{"num_hidden_layers": 9, "hidden_size": 512, "n_experts": 40, "experts_per_token": 2, "d_expert": 144, "d_shared_expert": 0, "hidden_act": "swiglu", "moe_layers": [1, 2, 3, 4, 5, 6, 7, 8], "router_score": "sigmoid", "normalize_top_k": true, "routed_scale": 1.5, "balance_loss": 0.00229, "balance_bias": false, "n_groups": 8, "groups_per_token": 2, "init_std_router": 0.0152, "lr_router": 0.000479, "vocab_size": 32000, "norm": "rmsnorm", "norm_eps": 1e-05, "tie_word_embeddings": "early", "optimizer": "muon_variant", "learning_rate": 0.00205, "beta1": 0.95, "max_grad_norm": 1.0, "batch_tokens": 65536, "max_seq_len": 1024, "train_tokens": 462600000, "max_steps": 7059, "dataset": "wikipedia_en"}
Below are experts of layer 6 (counted from 0) of a mixture-of-experts language model. Rows are named router (the router's row for the expert), gate (a neuron's input weights, with its number), up (a neuron's input weights, with its number), down (a neuron's output weights, with its number) and show model dimensions 448-511. Each number is 500 + 50 x the weight over its row's rms, rounded and kept within 0 to 999. Numbers have three digits each.
Before each expert's rows: a language model's description of what the expert responds to; "comes before" lists some tokens at least twice as common just after its tokens as in all text. This comes from a sample of Wikipedia text that the model never trained on. Tokens count by the router's weight.

# expert 38
Description: Common concrete nouns
comes before: "s", " of", ".", ",", "ing", "ed"
router:466506460412514476514500537470470502498489424360505490467507538533336535467455497498480486501408472498488487564508555548461483520540459530441447459454474504542513455517497468451598481502518503
gate1:430539613486527488489520574524453518420474518467456553482497538559489553476506513532539505363429505560446459576472449557476569502435449531446412510507494405451523523515405462470626459430527522
up1:515507454428458463476506451431485460540588473510546492549402486460518588501510494492567465533511485439479483371505579480461461532464492518472451493540504479543458537445526560463479505551441542
down1:499411567547473556556456471468555477551563608448515533518532499477547499536518397504513506401386408454576448519437494471502590474446554508431421466511448520484424476496559513507417473487537468
gate2:489506518526499435455398578543503562414544471428594513467577482479514533592541514478539529482569549513534447436574599467521528431470543474562452441580508486562517555475527518391481494513454523
up2:427424396505421426521483478467482464517546436514491533498511540537572486500597541539446529456538533490440521597493560462488535530392560452493550479434575531453440493417476466546502415486456462
down2:566553547509466505518591496456451437497428426432526571506436427569557522466502528469450593499427449513520470556501513516494442636549484419562483452553563537472495421490482537524441549513483489
gate3:564517441545431535491541420510510473504491584594476485471567470521440552437397517444487520508468421560451437487440598356519442461425442510501513453452474508495483589474584478537427532552468460
up3:522487485442490561552505522573437469469522492495484508469436484467506475557529500550488404503495501484535508479350492456537520424595523467444532524493530461516506505520451553464498509478492488
down3:455503458535532415513514515442457469446450523497481471515473535540500499511432573532557519563528521518597574546463470575559470442543504513440522541437497479473534514495480463457571445490514551
gate4:488464433520419430483546479521530541529545445515529468504580542575545438437516511591444575491496512563469437516425531519549418499553475521469567374414461529570578516598423582569516526488532491
up4:533469601475534449481528525487472570415580460465464487502543479550459518596467497516427562485494509419605542551513489469503429515504515463539483508548485541456596665486473506478482501570558512
down4:495543536464487477432467451539595489424512506455553487542532516582475548454474528481556447549434447436448542435449524509469453564596530516615487471501450394487378575507571448516498566540497388
gate5:513503438395567536561402444471535397533523518418502469572546489497455458483517518455521518540581486508437436440529586506578506548523406537502489554495513491499487505490474536464562548439516550
up5:452499444521415513529487526538527505507478505509498516598399569455495551541507464516537555523525521556489407451446549511465490572406463612546479516631504485556530554413473449389425483498460414
down5:539520495455551508591430493597480516467555537484546510508429612504544494464495530519615475497519471459540514552546494507564529550567580552505543539538590475532421522479435528441499401559419501
gate6:540552513572522496461557516483456510530485516519554437529528365549482482484509505501439522570509467522462514488448525463399460595476501489500528510494593529534528496436531520486508544519477524
up6:461496510488503477580465453543425483478544598534440509556486498536372408420415472493572545427549442450454441546521471531590521574440543486507530467439467498481449573541494514548472510478566490
down6:529417476459536445468413516481440566479451491506532468571517434575435439450459519580494493486474485439547587528467406460515392667513487606548486403608421512495443463457474561476505497477546539
gate7:469535499435501563490426421578514496463443474500474529526439558409550470513584531510552501542423498591467536488447561539524440529475481441495477412475573485456401481479529495488502601505460515
up7:537542531522507416558492498412399523458586480487572494438454558545518401521608501490479496505560475591435601511476546442473553536460521559473510455524571448516534452578523539486540555507444482
down7:531545493557522501490458565442484599486528563499538459502520420493409441521509469438475540480573497523471440458430532470489496464494455508465421517545583487489456500489509511514463476551517524

# expert 1
Description: Locative/temporal prepositions
comes before: " the", " a", " his", " this", " its", " their"
router:561552474395465407488391496521489421541470461525484397526501543525444469544456544527539498470506478470449391472471513519405490552449516514506379462458544478499425503521494433451599395492569569
gate1:509599470501436494500549505618558462469475530533407491473479423483445455607466436508582516487526543491556476471547488562499533545482525455552506489506565530506543490517592470523422617573497505
up1:533524484526431496456540548575605423423425488512525435482451507504417558453494510436520445545491531559528430484375525511473551489482482441493448509489415509502617525498496464402422441481630482
down1:452460515439504617553397492430395554443456425526510487508519517499492528453526557560448612394556523516488504491520518376501525435545472520481508471457574487487475472520533501471520446491450568
gate2:591558486474400536430462472551475483477498520508491514521645499511472518425576459543612503507460477529498482535466624499477537549534539461475539511460487535552424417463484584465608456492511463
up2:426522483539476547425479399415500467477484477454520559495557455517511516560489398522548481505438507436495641542483486476505543485533498500466496449568464495463469524497562562553546468459403475
down2:449498528454476557493483466432560511572589457487436491487544461519490510485428462529560472606454465471598521418502498386466497601460477545452465520435463368457516510488501618456555553514482479
gate3:490449457434531470468616479608472509564572473458533437524427453456514497500482506471502530572531541561438574528477496454452492534468487508482450488471418494412369567578518548559600482476471528
up3:429496480401463477474505546485513469423414515483557485531539516556479481459523476495440440541558493506510504554541504513444517484551484556542467455503527441525382525495529470450545510493551413
down3:601475459489466425565460547536443499560452494408513514514464447530532478566479478510454538460496577524454496457568444495532467506487568360553448571514520514530609462594439495559406435563490525
gate4:495531446488524441585503556445537451556515544552446562522539489516443504437485499514574571445537414523417532495482496455465567569476563481591585494425514518394504543513459461513496522602448570
up4:493556530545443638509534503551471431406566483565528449534537516502537576504563481499530463432497552380449478422627489534478492475496501420389435508483542617462455415567472522424450408473542488
down4:486629467527509439426425486509473545557467460497483481493490516549472441518549525442488480468533519522536527446506503516469535529424478385443488447486541530481527463501488555497477484425463442
gate5:497454514599492423512561454609416580520619539494493523511420551458504459528434505506399479441423493508448507591470501519479524580452500548487422440585439461425570475493492606530478562486514517
up5:500485520594452483509452554500554470448471498423532473563486465506447510443533536501554534565483492483489518576537554465509436493540543576587487534455508468555590532464545574598423515503575490
down5:491479483481579550515553440499479488492494585456477426493505522541527476421474509615488538438487532476521520497423465508499468442539514437530464513414527542511455487576569537464445532662454472
gate6:522585518452548523473582400505569509472454524444539528425574491506427466517490455532454490493560417562487540563440554468468476542460454460505529438494515461481604519479419572460477449479485625
up6:475456590481506503534465439497505485490478475454503575489522457409644544631449586524511568525503477508519489459584454433511495494483474554419460504477490416569470504447554509532480538532516441
down6:534377404586490478528503475534443550566534483469606396445469438461400466413545505541523521508555485527450457501563524535456511598458415583502503494488500562504546529450527441544555431503435434
gate7:585502501509552576544504420486558505506604524524533472531529459497552605435493518534485485488468452533412490427596543511542497511401394510451460467527474505580483447545532506540455450485463434
up7:484480600445536383473613497545541494450562476477533550483541580543465557474463469423473481456511467538543420489521499410486483490529593561483543506548481437492546525463528488498457492535528516
down7:503502469443408523477534506497421449490490516482510581572572586418504506457485561541536512574473525569501432475487444526533551460563472499421480591494502475635399506517375559485569514515444451

# expert 33
Description: Institutions and governments
comes before: ",", " of", ".", " and", " in", "'"
router:450485475411505474564499503490516479510546463379503443463490511576470501529366569514549446459361461518461427513522519498506515561572531538463457472460542470569418454476496489479528513621576468
gate1:533589434477564450563554504444579477477538521545464478496455498552595525455492502526496494470413475520479504486492476521538495514475526549469415644503569400515560528446422429444559480522513488
up1:588488496514533441511502479536474507490556514500541499536545501519513471439505476532481492532517571521544461512426467459503521461503554511541494370458514454546491419478426510413489423570422446
down1:603461524394484555590554412510455466488396508469507497443471491514538498540475453563473520492575524407435407484494511458518526551421545446482477553580450498513466493579563464456580503575539417
gate2:456498478408451493561559524470519438539427501407483458486484527519501473464572420517583512575476479484549569506447520458498486501595522470446457528580508469430478506568556556469569541507510563
up2:507422532528449519441491502456401497494460497473504497563517485526599445511418472461506498508402402476472453483509512464476555524486456418513573547498446374525557547497557451568517534509432512
down2:579479486422428426577542456486474482560520445487460490568395519463500454522367477590555521476548536553513461551446557495555550478582423483513518465537468479468519455433545474414455453476524510
gate3:458641571463459508376557449634431555425516593542437466487554453572624559484482507520509470430451432501437488519555478518569491447497394543491506518498500528492548452471437526470481528501637562
up3:464473575536537516492487426560346475475499570572413485523482431450479427474492398440490487557575460599456490455486549445468514559441461514492524533452547525475499575487541443470436517460521535
down3:459577521422489528436541592573579458513500408415544429538458488509410498465495513538469508559534421588500422602457463425523563603539441485448560526498544515541446494437446567495523468644429574
gate4:402584457546528557471593531506506546592513510492569453520519510599509501516457523514472471510470461484517500449510491446463511478486434526541488466514529601614469477503532498426549525493498480
up4:477631486501512442537474489560535458503470444479575499493535509496526520481501518515513531524469476519441533546495464476610427462598467499428497515561497421457562560419533536525562411524450513
down4:516478536503473413496531460519437478480553465440497490646503479391533422422447488466523517514453470421489521440508508485508540555519527403542389529542543445405506432434455489545550516593456493
gate5:603517552481532569433525535492416437484529558492471553520471563425504520463495574459478493521514538547404463486506561522578498566490501423526516490499476488441433486441476515444510514528488431
up5:541467389438497537461376521428498484451460480457490615489531601556520541567475468517509488436563472569460557532560452476496542559423494515426511443521477581495513527600557561420507504432561451
down5:544472436467513545563563507501555531533536472513473493497436577575382472490530515511455499502436445391473489392593503456507543481433507518529409458526582345454489616536494460463556543537514511
gate6:507463480473494555501407478450458462466549545518534439514537546555526487544412497504562449548499657613439465420592455458556440462564472556481477539438491537488465488480431580464455463497575520
up6:498466545550513450427509466494505560543424520568531564456596450493480538559536481427494468624450512462556466425565489558468492477476413463585512495434604569518446526590569562499499571511487449
down6:494545540453539376393458456487522462448586501451493531412506457501504534512509423533559463480526542488490495429473427516391491498509528506414534524545489487508631471473482476485424494465522507
gate7:527518492457466494479469505491468458460516451467514425550580551436473585495595550507521505470529440521554508482481460469424550622546410529495516580477490495451491481407452489499485556458500498
up7:570599542553460504383523525541512534518455554442458479524428521542415551438582474447443482497428504414550530587476510550512561447462497582489538462560497488494506508400510466500544506529466491
down7:579566535443544512438470504501585564625525502495406545458509523454489491573454576513523561498598621598578470445567521632435429470471428514594519566576494508605482501384534490469603456473493478

# expert 32
Description: Closing brackets and quotes
comes before: "\n", " |", ")", " (", " is", " ="
router:440544557392525546534426503544492443574492449464461470507509531565526452499522521574395488470498532499477478515457493557388498541494492531498430456405552483533497424540419491458539494538492522
gate1:543471543509462497557527547527491542559441511575479532489557452432505395503519412526451530469500435514557508505523543524511510571485415496405665453514451491531478445514560501547443464439443440
up1:472527568646492441477449436525362532443525542419547500540555480552401530463501445508485521468514535530553573548507532545520511462411518583552432563539533419481403424602485653473479525495463413
down1:501503493513434508588503470551568495548543507509504448511541529491488370484551534454407534522550412608586519432479408474434493457465540457453554435476483482465586492433385529510513411547463510
gate2:543504436502558448622564590542524566495500526425453539455472475484483436497538449453359531474462439501499528461459532457504530557487521459445489534476461497398538530459561510561544470535401468
up2:517490501471461462476444477548548475509479523483491573558449530501484546505452484520508503564518513464493497548507588497508545556571494482442510510525553402480453488566429637477498535522412588
down2:517555483461423531586509522496551488534478547468493475469553509539437459562410595562543457558535451517479456576470504471348501479510547377488433536526549464405611521536508479493495465478464508
gate3:559489464453539556378544463436562557522536520519486528473474498453490528442403465396511568475479416436538451511543485486498502442473478497489512392463522481552397494464391540463496455494515529
up3:502517604543411434416434516496458483489497481513465437418472437413486539474636486533583529523515434471514367418407477526545520504488503545500525523507497535449575555536560507455537558505483474
down3:544554469592419528442572444544508562454482506536501453519459471623467514476431479462538435523527485556579443463546574505569501463497445513569562567469531526455469461506450440431552481524537508
gate4:487516497461502472507610515526525506493506452522420536507519549506546464505486482486489561450469566518405455444445486498356502466481502456480476514438548398480578456487473596529491430393486519
up4:569546492478513409490461536452479516501346519593454449431501434405547477464506490392520487550484531529530515552471440515519553503592495530442411530443418483513553528561605516516486538534499499
down4:561531501392520578535497490506489501494456448484518583504481461491511502420527466391501528427511534489541519459494453458406553429626488534494471471480570501516556577577471429528411513536468470
gate5:518665440466504555511534494598551494490453451442531506538558493477468530430400484418503511475579533454456507531499580563405562434512519484594488553478490435500589530500472454567461494582529537
up5:475439585541526524518533478527532441434504452545525484537443438515527538440503577501573511487507532507578501540566577549428539557493574553555553415580536487555494526566503534528509498510558526
down5:509517494446603481544515609485513470468500477474511553557543532446417522419546446581452392419486496478428465589522476438538519503488504454515534465442484602532602493537550515510483470554416510
gate6:542640531424561499529464512440544518490449483464491527430429415460486503557432514489513455557538524503456530545519518477486514513388478500383603561382516520506457462490513562482433501535506542
up6:456458462561497481514512468513508638476506401487425471451466561360585477587446496354516536493545455431444570421508535505466412529447449526419455500408533488508433460521497493490467538558510518
down6:491490443451501475525507588537456453621508498578503455479538473580396569536501462489560590484476592516502443494479515559487537472571483472564458565426497447505507485462529522559457448469481528
gate7:510536537437522475487590517588441532453565472435437594496468556471430494519431441396517487490487527514529436524475525541464522619584479548451482514419415424490545515487609560483526581462422433
up7:540576505500376529472517486482529572465468489553467493506443448490472530444532462468457514509437478456557491472486543532546478562461490503471588543374514469574463474497573495369613480499562465
down7:513384650494498530382565519486473493496551517575557483522423555537548533326554595508460522478555480427499482419523577535440507498464463533528512534525427516517451421507473491526425457461492500

# expert 35
Description: Table cell separators
comes before: " ", "\n", " 1", " —", " 0", " 2"
router:543575490439485375427382538490524485500579518470400382445489475491423466447503511567492515420400524485435490453464400501439549535497556542426413468532536372536478473449400472480549447525551500
gate2:489507526598495512507499529519478549481450444487517460587528563483482497413450441499515548413564600498512425466485537514554547502536524559487521450420480506484520581509465541575386510444537470
up2:437600447483477568515511565543501476503458502451437591530550529504443541487467387500532529539537497427462474482426390453469453422546520421486485494396514539498517475588489423566538442488482470
down2:513606514391439519483479516520544497485508586540584418449477506547448478491493529553421558452489516435466504347527428562592438479547506538580474490579496452538595569502566473513527550451500479
gate3:509557505475472456504544437530451434452591560472551493494466525497460455400560495533514545404489520545550403568553459499444647466489476477443450510376539525548563494446445466464482432532457470
up3:477536437488488455547510523546472526495472498586452495519534534502524469413501558554485526616472471492440463588486409544576489510461508463513442501503410553485495479470529440551546474528512482
down3:548467473582490503574517546495560652548491475507494526462484484584550534568467557613483500511499531523537538418606535458477496563629513517493435448484519520460505507547572486535503486451529512
gate4:514482555432460614570452589479465571458475586470530459423439552521472604536460459573523481508457437492492551453482497519600477473481587590477421491506535426505569460500493465489512511509520591
up4:520445490510493416333466537532479455542558462545507435580527615444426503541577481442491557507588468573528507505480582515477551562483584551385484516506502470495503493483490492471507539421523546
down4:372454493482571557469484535483473380510568447486535438513543467589502474387465561575487474452455572462657492515459533487580547577514517504576609540431464440407443502401491443534491463592576555
gate5:579460434489443506469463444411501446498517469546495442484499525501401474422557476519595473418425549528511446464559540441510483542454508439487503527590513450441403473401526571421435641531456530
up5:506444462501462473485572619539473556533519449442543492522566517465505462646409470534519392454546491518404470485506547519490490405485471483459499505458511534385570466530434497451533428536422488
down5:536476483565432464498484463525530496517482604536564462480477497492529475531535398487514504560481496530481487489512371555518485479474440483539542482428437553524465530545536507489404564468486525
gate6:472598524516565472542413564563531588569527514487454435471518467455511596427529539421418498515536538526461546560450571513518495540452402453483529581414459533517447587580417515525484491587456521
up6:512537476513527483479449451511422519485603465556568437519386477575468509511502523514490496528477523432559512532462390542535558510497480457583436496506427436532495492477531449457516494505480552
down6:523464597587416466458457472481569510567528451442470545489483470439556558456478447458469435629521464515599477522472465438507510463542480500442524498518443574459444508489561494401481491530475531
gate7:464523478415535520467497449443444472544424523542456495453487518482384546551532548538561548444489419533568462478419416436407515431510603578563464452452471492502491474487488504469461503568510567
up7:495641508543469518489471457449515547540500451469555514506513568450510575525439507474493465472521396490526556506490414467382563454527617447530384493487499491511560514489473563513448458598497543
down7:513528459525436559547485536433467447489511423442603430526555431564447521441442503441534530478467540553543551555543416474378476506476577496477531487514493508500448389435548503521584542412448491
gate8:394463449412516479566555507573462537502476503534442479511525422533582568502442509600498534483504420441535476477507389569477546593481527516514571521491544483481489498561633554480346479621510560
up8:483522497553528461509502582540523499511461550422472539474550520463529474534488469467568513496511450547438418511437487488589398462536577482419469492496494580466481521447598500545464493438455498
down8:455519451462542544440569395503465469508568547503481525572446503587511478496526501470530568478527442547451493513452550525523438494562558527531511524510559500524428445477482468526538434525438548

# expert 26
Description: Personal names
comes before: ",", "'", " was", " (", " and", " &"
router:509525480449573522469428542513527536577482421401413510472391458524519443459521471445543489472434463526553385553477468391429507528547503533523468429493543416522430419501492544469431415495565544
gate3:467458401482559481560491526483481571533436431485556456534496490568597520458549574490486552437480496580474474465474407451445492531493495558486496476497540537601447570548516440514525407540513573
up3:528441520541451457537480535493545504558590545449581563542522459493465525585421427519489484546447516496525487518485505615427424511460546492488512508485468556521589443503553578435576531508514552
down3:494461488576508482536457445474477477610496489558524443616535491550539413461504450492597481525464396494561453545501407505544459476390527508424500460502641499477571468445428587500517477514498516
gate4:405415577559437529487434446488491528533484503458555471502404565483418523512567488586477479512458505435588522506479476522436517556539504497485565502461531420549545568444533476599475531559522449
up4:496579446492560439446540496421581535502588505451467460504477442476564471507465532526500463547514534564555484493547482483476516462429443451427514560498508528577558486501476438518490499471538578
down4:608482319576462469414555531670442500452496388484502553428521434489519442502516538467537540483508541432448542488486553548460498455578491469501534588464504437577460497479413441536497463477473587
gate5:459473431540585506441503470497537484514486475425613404465534521525516450514573508474520521562458458452571545547453474478385476489524531490444503453540443523470454571553566419466532496510521444
up5:465459565530527514465442523567441525496573495563476622575568564492513477473532538504453435586468501542488463527578554555533357571467434464471458520447490541535551508396514413557545412618498456
down5:487487562621393453434528625483523508480428474431527387531545398404457509548473454523525418560472541376528529392536469458541418437530478512547436416498533519521591500590452440459582508419493488
gate6:440491442444578570532451541462489519475461497475472494557454541527446492568550475531530522481574465491509548457521512450471450502547528463488525512514491471514471466546498575608634457539475629
up6:543536548495488538504539451540518519557534500528453464438452530415538535460431502530450521501599472550418552434485488564523554542512428410427490563509430614534458475497444502456551493550494474
down6:499486490419518483500491472478512529489443559440490569576427424447517528487453524416509457423467457523450466523419480490455448546532420445497493473394468462531539481515578494376538512518544507
gate7:578532614501462494521457392478502414454458537394432521564558543390526437461497550473438595502414551490539557440451406538481575472512536570587511541547554613524485497410525488563427463503471497
up7:562543423519552530506462513529508448486495466507530472510510563588483503505559416535550569440430564469462514520587585467455551560515471550450441467453469456614542415496519495505544494461503538
down7:501598489524459509505572501540543521451498472429445570460471535505367500555557495516595458550447396466544465569541497496528430477515420534442453487440475421519505601494444521505485569572514560
gate8:443527542541594495473455558576540443523454398515555493414527454542538422469594555495564478420637456437400467442423515443399481498529485510475364545401525479490557415515467555476446478452501570
up8:539539464445466445497489517626590441484460500523507544465442461458457526403472532522576532523549587511562425446521537439503507498486445518577537481529550401477463521521487542403490352542518527
down8:449553492534418502477550455501463472471425467441508543608497536394489520547517611501506548616534473444467507487502537590559571460532512418480558473493572582456485580555479422521520507484461490
gate9:511491470449425503502466510518447467538464514492464582499568479522467608529419562559602569479566450528409553544540562524509577552518513435486462530568562513536474460463475510543472538488484556
up9:506437484528517516554475556492421558517543471511481519475465453451520460479483487594485380567512550411455523415492485492486454463502541491456485389501494572455439525538507485508514577488438475
down9:463502590456449531524519501444373502545572468529482474555534467432478522337560498492492439523437542480500461504516481491468490496514512546485502595495574491513491538463537511419494487475481427

# expert 22
Description: For/of in titles
comes before: " the", " a", " for", " his", " Best", " their"
router:427551538464574447503465497479584512492562448530484386425478518556459454544594466574476456438516464495519452429464500489450497546404518521437511439474460430457466440447473495458478433482491469
gate1:474443504472515492442504513521525598417478487485564561492555422500488534483480476464542521531461533556506541469573489507422513613517547496524485338496487435449553467494600443496554464474600559
up1:500470547527532558482499529480482451454510449499492413504507541493484521434480452484525462538501577549516504493571537440496460488517399507554482549485557598496433538491434529414487469531593516
down1:519522579580464546488482489524503487588546410474402517428567495498453508580400486516526438511475531459572558522538512446491498544409510541427464473526472455480489492562543561455383523536460519
gate2:536386478556487543453422611538442455457563505524465582478503487508441602507563552484577470416454470567541567553448536479535448529413516427581551441441536492503531526455527447422404441481491523
up2:519537616469416459555496533538550455560497540527479547565586494435450499529464504463524537550544407537513518596473525421474474479465489493491514391509471482473471428438376503546475514493563485
down2:516540545543541443442448460492462444544623486490590501525466551500531506452445619609471479503450469464441564481501439530561490526571565558470514537591490573477420491542508533516488542580507420
gate3:501486492557491558458469465416497538452535509525471446441551487504485476537525484544552404453558418465539514531540520500529587496527544479478452553578502561490457509514536497536552540440615494
up3:483554498536525458517422481453426483507524509431447413487576449492480543409489527570481469469522545485536534563517501550567517553369473434451554487518544550515502474493438465496545502559490483
down3:527463521587485612432446570514533542455544485474463533542487443505456508509495466562511458443459523397435546424555489487582532495572538558487501545464453554467526440503499570543464503533426431
gate4:553531465490510538402453546463514587505533565459583466458511571535582498619511392471540502443458519495595442514535500624541495445518536404514486562478455498476452445454511560423502577481475519
up4:416558541494510493417523603505421407465440566419558495434511545535500420529523544534485497561625524464510537516567554495523546436462564537576475427530527389489447455581455487498513457484554479
down4:475565557517448493533559463495413480441504539421578499499538447519533512571562485422549479416548609533483423477490532632605551420406479432436465467641570553437459445498512508480521526423453508
gate5:528530511518558436557499467514501552457560432393535593480484490523610475473555527402560504445468501568396474471481518499610404564523535471501471496461553436431532573521496480536507549549586505
up5:483443462597447462494546516465468454480568461493550497504502506459475546476557544492594492533462513484419527435456507547565531544504504538553464537401532602526464537537545559466511527469396459
down5:484559525592576561483574546505592481431484524465553489432421539454595513460484443472509453373474463463502375531499540571524454553440467555521432498553570520474559513496512479471559566469499529
gate6:589467451448493535356534522449548506576543521484612403417510501458470466462491503480513446497569547357478432419420459498512485491454566476531445454513514439500505475545494478505514464549543484
up6:533568504481529469446511471482488525514495500581512483521494481503457465556483506542541459528447480582532474531548541512559494507512490509491549470461506521552499415479588563600596546455516503
down6:503532383495591453516473510543437493521381477487528509472543518429462512515534512436460432561503503469497488474465511546616549529586514456481494433521478440524590450559500468432480440594500503
gate7:489522556489550447492517462463486521480524433522478509539464554450498460570484444405506444533459407497470431508539493446600457534424550490478386418426421435430559480471526478466544495550481427
up7:466470463456456479438491416409511432435552591564505427505415581500502484504533465569499575530515442468576448549459408518579489512471427453501486577465534450521493589571477534507512446427489449
down7:459545471474453545454547523481516502526538454508444530500585474473462509560494440456455395576522434496500377566519526524500512444485442500473410503527505466411448480499413404477510402575516438

# expert 17
Description: Years and numbers
comes before: " |", ",", ")", "–19", "–", ";"
router:435539518443503484538511533518523505510568430459524457511417533515478541544516497496485469487445453594495346548483515449465443498564437513445426453524515518540530471567448462526532440538507511
gate0:528529455543550459584494515567495449405527493519438414530551502451434491504522453582470514553527428545423513582453484451480469566454463506490492459489568491547458467506518475529492472476511530
up0:472552623413548565460503456386483371482394480505426521528519504561506527498511543469570507508465575526600463512555511490505582515579487503458459545478464465460454515451460506480462515497471564
down0:487453505469518531494408444449505582428566525507505572544388442473516450441400480537543430466442639484469466464474536422468517460451457602511453512496464496484564529472454383418453524491529412
gate1:503505456531479541541477529511473570489542498489542514471492482514488438540430542506495577532464403506432445373435437492598481515473568556476475538434537462466459419447550517540521497522442458
up1:423554551563492551521528437449449575437441495520438452581511498537445494453560547554436578585533568533548491551507483431526462488494480464433575511544543539501454486594593521556506486595529502
down1:502449469487393493598524395413403478596503506457456491629401485523518493479467533557538572504544505585505487537400539552562558513534555538499448554469488421525574403536493501535543504479455521
gate2:541561509537516565424479457604565486483560523626547573435489532524447512474493538545479547496514499507510456538447545446513508497420520584553498442504506557526543473530468510572487493478550461
up2:544584433515493555665434493462582585485486483497538553502499466465515460560512494389594529449503557525546419500423549531555459561470472477519546489496545477515497467506458512422512488484441465
down2:542435583404464506399494554531367604418480482488513482432521483514438476465507575493505509471531451538406493494528550509606552512522488447452493447547376558514539581494450373518593586484554530
gate3:536573546501497489465500443604524538436426441454403529522540496544506521471535485514493473506396533504459457528478451494433506507498506497571519504501553538497467559534499468593505502433433457
up3:442531413510456502535497488418510587510451507474446458519484482409468531529456509494572466423532437422480496429437500504541498527604564469527500447487502563501446479466545525406560453571547460
down3:499576644504469479485546516600485538532535425449511442537526492495442494555561508506511479489467519524604481399457494503429413479484430519482552540436467458452617542469543507558412570547473555
gate4:449504477501592517486565536463452516446450425561533538457471561480573479430538608529531462514600516516456516413405493577600433459529507468556521569492516481510504568543453414486556400488477507
up4:507552565588487488501577478506484538486518499493590526483495505569520543586452522536534481432490516530507515535474439515554469507494480488471450536488479495383491389555547488553521586510498497
down4:512420479445581518505515546490591446475552514513498497413537429465532504455438551429522391492431493464517489554578504311427396542536498512449531569457485444473521526487518475526482498532445457
gate5:379563494494513476553526482541608456495473460466494552461457429613472436508484574517490492470562503552534489390507432527504427524563531455447452539431478514437570486436437502609449522479487518
up5:437515563528477536504456515509461586570474440513349452550540480417513561451472498482435470532575504554455455421435510471461535528576478546510505511513400543445383532552507473444527491518523509
down5:505533493487506464447483515498508501517589525442458537618550499451456522551479457462437513401625446489451473499494556471497510503524530526560515585535544496528566551492547413485467513679499581
gate6:516538532454517468461439453507607530474485498425489547433422478425469470528483481487562491508546505556512449535553448484585521420419533500498485433555549539521527500503482483494560525469517406
up6:519564499502493467507450583577524535536495519519537454543508496480461550501435494546488496448521493553450454485534545467548452508518587605472631513607569461584568508479439463519458418510553527
down6:524448533410562511422537514453477527565477536465492441436501433554457518466471567473423329432640467474556495492533549462530463502528422389501509515469499550528582482500451461517583599477572465